From a checkpoint of a small mixture-of-experts model trained on Wikipedia: 272M tokens.
Below are experts of layer 3 (counted from 0) of a mixture-of-experts language model. Rows are named router (the router's row for the expert) and show model dimensions 200-239. Each number is 500 + 25 x the weight over its row's rms, rounded and kept within 0 to 999. Numbers have three digits each.
After each expert's rows: "comes before" lists some tokens at least twice as common just after its tokens as in all text; "comes after" lists some tokens at least twice as common just before its tokens as in all text. This comes from a sample of Wikipedia text that the model never trained on. Tokens count by the router's weight.

# expert 3
router:471499472480545495510507524529497509538486449543503527489514498472500473503484519452497544536516483526504531538488434471
comes before: " | ", ".", "–", ",", " |", "8"
comes after: " | ", ", ", " (", " ", "; ", " in "

# expert 16
router:480513510539529532516554536526482495526448506485534520522512547501543494516498497491530516498506496497461491492551468500
comes before: "The", "==", "===", "| ", "|", "="
comes after: ".", "\n", " |", "==", " =", ")"

# expert 10
router:455544455493518518504492504542522512490489465484544495500537543510508449515505543500520449505547467513491515490544514478
comes before: " | ", ", ", " |", ".", "–", "; "
comes after: " | ", "–", " ", "| ", ", ", " ("

# expert 61
router:479494471476532535517492514539536464493479475450544504424529501526482525522500534504516543496541485494478527534504503408
comes before: "\n", "\n\n", " The", " He", " – ", "F"
comes after: "\n\n", "2", "1", ")", "016", "019"

# expert 38
router:503501488474525506555518506551509514510505543486518519513516528509508458497503510461510484528492478511498493475497467511
comes before: "1", "2", "0", "3", "4", "6"
comes after: "\n", "\n\n", "0", "3", "4", "6"

# expert 23
router:487478492462511493491525511510520486503496509508546504449484487506470503495507492458512538497518488511474509482487492518
comes before: "-", "| ", "|", "\n", "- ", "|  |"
comes after: " |", ")", " |  |", "\n", "% |", " |  |  |"

# expert 2
router:487522454480538513510526514515522508475479487525500500499493469476518497519494569490521509504503446558502506537566434453
comes before: " | ", ".", " |", ",", "′", "%"
comes after: ".", " | ", " ", ": ", "°", "′"

# expert 53
router:473539483476531458529482502521558442483483478474508508513481519526492491480489561487528464535485459495477522512503501534
comes before: "–", ")", " |", ".", ",", "),"
comes after: "2", "1", "8", "9", "88", "90"